Experts of a small language model.
Size: 9 layers, width 256, vocabulary 21113, 27.3M parameters.
Experts: 24 experts in each of 7 layers, a softmax router.
Training: a variant of SOAP for the experts, 536M tokens, 4091 steps.
Below are experts of layer 6 (counted from 0) of a mixture-of-experts language model. Rows are named router (the router's row for the expert), gate (a neuron's input weights, with its number), up (a neuron's input weights, with its number) and show model dimensions 128-255. Each number is 128 + 32 x the weight over its row's rms, rounded and kept within 0 to 255. Numbers have three digits each.
Before each expert's rows: "mostly gets" lists some tokens that are sent to it at least half of the time. This comes from a sample of Wikipedia text that the model never trained on.

# expert 22
mostly gets: "200", " Yes", "191", "192", "195", "194"
router:114156075140152150093191090130117090118158138144187111133095143101181096125148141124144121166124133069121146155163082113101099126105183132116110061124078160133180116142106088121092207161096125166105129050068104099124134111109144101107092207127159113209127169164078145154094097154151066091085059115155139069082158168118155089149141109069160176160173184146111110137099117124101123061132
gate0:129116128100144158102115148119184167122168168174166152170106128105120112100141185106113163123135093102116161070093102134095060145140109136168120169166166126185076128047157099107062119181113125103155108144151088074115125139137152126106115117099113135068136108118119147136120118122090096113098137041113138152089125154202170141115115200106138085086126149108114109124139142216151150101067
up0:145230203081136192094106091120116154114153128085161118132157091133103186068121177088153136104122058083163153127106184117123103080170179110147133186156150111108114129078155162113081168138134187103147156138162067184124138107138112109069093102171113138105126102168133108100153170095119125149145152096140098154072155134147125147118135125109131178108091153133130155156150182189062115056068
gate1:104095053128118094167110181133141066081088156091153134133104096145147135136119097111117112056130117111103115132183123164146170106102182094185079075085164106143078132137155083094135093171146165116141103135081095134137138129174124168097181143142112185155165178192171150156118143080113139157159137104125116069144147155098191084095106132114114178145136150137183074117091046114110140142143
up1:106147154180116111165108104164130108124104070159159121101114146180183126132134186079124189093116165146076187160178147117170159120113111129147133175120129118120148125116155123127128070113138082175147044128124117132129186135169169174128106102059104135148092171101102103154170148152142155165104151131137129056096141133129162122144135148105143099135151125126162062202078108152141189122130
gate2:082102141148140160122128136144107126140165151142152111133135120104104122118108198163131115097109112120122129136092119069115127165205176131127086143163126133073115109134096089111109124132161128216086057164117161115101146110055115109141116171129073078148134079064118093112174108159152148132134141122145081166119179145111139123159131093165105129080048122205090186103095144119109100131108
up2:102111179107193127164158122152140168113133122188092112107123135171101138119139104124166100133133144062129135150145101117065126112132094222145077148109128061149161081138207097143097155188144144156167135127139084127139154100097141102112212122129136163142105117164133105127106116079105115124158083137122106080130143159104156147153097157072103127155095152123040124102109140134106133101148
gate3:193132165131138110104147137152129080099084146122125123098100096144170163123108094078159132127117122177132142144108122132148077150112163129122112088141113101163102186047144126138127117097113153127107193107102117123124121103109132114129109166133143125154102138150106105136154169138112128103154081079131114103136132045150175114100163126083099162087134100142104132118120196139171104069146
up3:141125108121141148107121096131167088120076180112113078157108121131132154139095111096096168131095186174149095188147103129118083148095129151131121112129107089073066120092071123104131133129114133134142129123075073119166104144114156095117135114079130093170089148162132129111061162160111101163096075119176129113183102054130140111178160157095127118089126072208114049143090201126116119127142
gate4:184124150163141134174169065041094135179137142170132151066061177103100063047099132161103142155147137146176109119158137132144081128074160162120173140169151150080130131113122067115129096135116084138091137081111141144135103107096162146121067104165142137108182073158091037152185150133103108109143127117175140153148138143182145085194130131136208169101110144093166144079140169079185132104186
up4:120150191104143104110107110218137130183118134115153114060134072102080078138137166142129146159080123139160095122103144138179147108112206160173143140131149099104154123158158065185091095064110175094179100110146095139100136154131122095130155195162109177115133137123136114081077110124136095139137086151096159131149096113101095084208142153144135096129091134094067123104052145127144089139121
gate5:150151070124153119122124107150087213084143089108118164134071157061131111163152098136118140136099104104110143117141121165139111112104115137137168103100083132072170134138111113087167122099128161113087148118133145127113106132140076113143052087174151117180159120111092140112073122132141140131177099127130167116103125145108078081100139125176187120158099111135093141121117107116156175112136
up5:103126134111085146151095139124139040183107171130137136119132124158120190147121120174124137108135173155104107129149098162150127142140194122148098149195174119089109152161115176127107155167109114146152076146139129124118113121138183090112142164138164139054131095128147109101196138113097139160087149182175088148118150092180177180108081134097105133145178106136159183159074110104122097161164
gate6:140182058116227102142111091088139145131110113104134169131126092109151161148170066155158154118150094126115081104121073118161111155066170134113100146170056160110194134129099147153142156201158128069120175107162120140154100175126140124123084135129185159096145106122156069150134171123175079150106109133108145154130077141123139138115134104114105171096095117125149107107096056161093133114178
up6:118192105081160123164126091101144158127085099127129151158081092129127125119134070124171116114080138135118120172131091140141156141067150106150108139124082150100141130114118118169171180162180152095119179102158143165183066161100119155155094096122157153100190112155101087171135188103133115115122105134109118121112141151109153192136216135070151154152080121139077134117062094136088165127114
gate7:190159141169073104096146156143152068140162169098153137133103144147153099119140135143178184122082157127071111117165085166142113158136156081171134119122068125172130148168121132126100175074187135112167147172090144121166091149096137153146166146130110100111175089151130143110149121161133128182112113116118169110046084132057156126113153146077092172135091157110152117125091221125113138072132
up7:199153097144125148136151103165138121081114071149119126112110159113091144151095109115123116131182168067152074137185198214120152134126128129155103144168127137088114138109132076167158064121105155201068197087130105079119097107168131109102098097101156162119103154112022109173137108120138157059155183121138160131100137130146168172137120071091108068119155127168073095123152141156172121138103
gate8:125084079187137166088174149124115087085140096148144125104161129173062151201157090112079191073168102125123160148192086152083108057136151081111146121109120136121116148172129157162105088098093139142151175161081125161156110161130130141063127142132156090143143141162117099143142157084182175081124141153133123128189103123143175115184117134183127169109165151171120111142126163117108130096162
up8:091200103124126199150184188108138068143101167154157132115089105142103094116139093122129119116171171109133159125122150070187071146136141078143171098120163173152179061195128142111091161115168144078184116170106175192096174101095137131146176087039141117138128145130144144093103137068165136105118119140131138151120069122130148132151127076132114157149145155099091130098150124125077127189140
gate9:064095158085141101143125108143100071135155129155168080100074107145154090146143119128116171118151115140144101179146075087175134122160143109121104072113070156160073125156134094126113114101135129132117171110196128074093097145161163097098151112106128110136067102121075156168128100166159140104151189111119125172109074125113171146100123117113118157144116110115165161133164240126096066099189
up9:162089126081114120117146131151109160061123167110095115139134150159118014072156132217138163144110125149156112119106153180196115106113173043165142072086128158121171117183189132125136165108166126107144159045135100066116143108125140148098119180143092115135182089128148131092135124176158121116118115128159119159093124110140062163123154087146129099083075119123140106077150124144094073138136
gate10:152098142093117099151137118075142094136156137159158124137110136183113141102159152081137106133178132088081143140117115133159117088112145153136167137055113114108160093106144126157123158073116095149120142090113138085159114091099148218119116148112125039133144166140167128112114154088111126136091110142124164134152171166146127093170150173138159147152141150082170175117087139090115138120080
up10:121192212190152149110160128151118132119122153160191084173177074128185146104141097135157188108114173085134093153163176173188146162133109184106087123063137093134117123187140102095103128110141139137133126109054085105149155107132166142076119110142066085190128194118099106162094133142162117127126119084150121115098118133100153133098113136069072124119143112165151090154168111105149135162122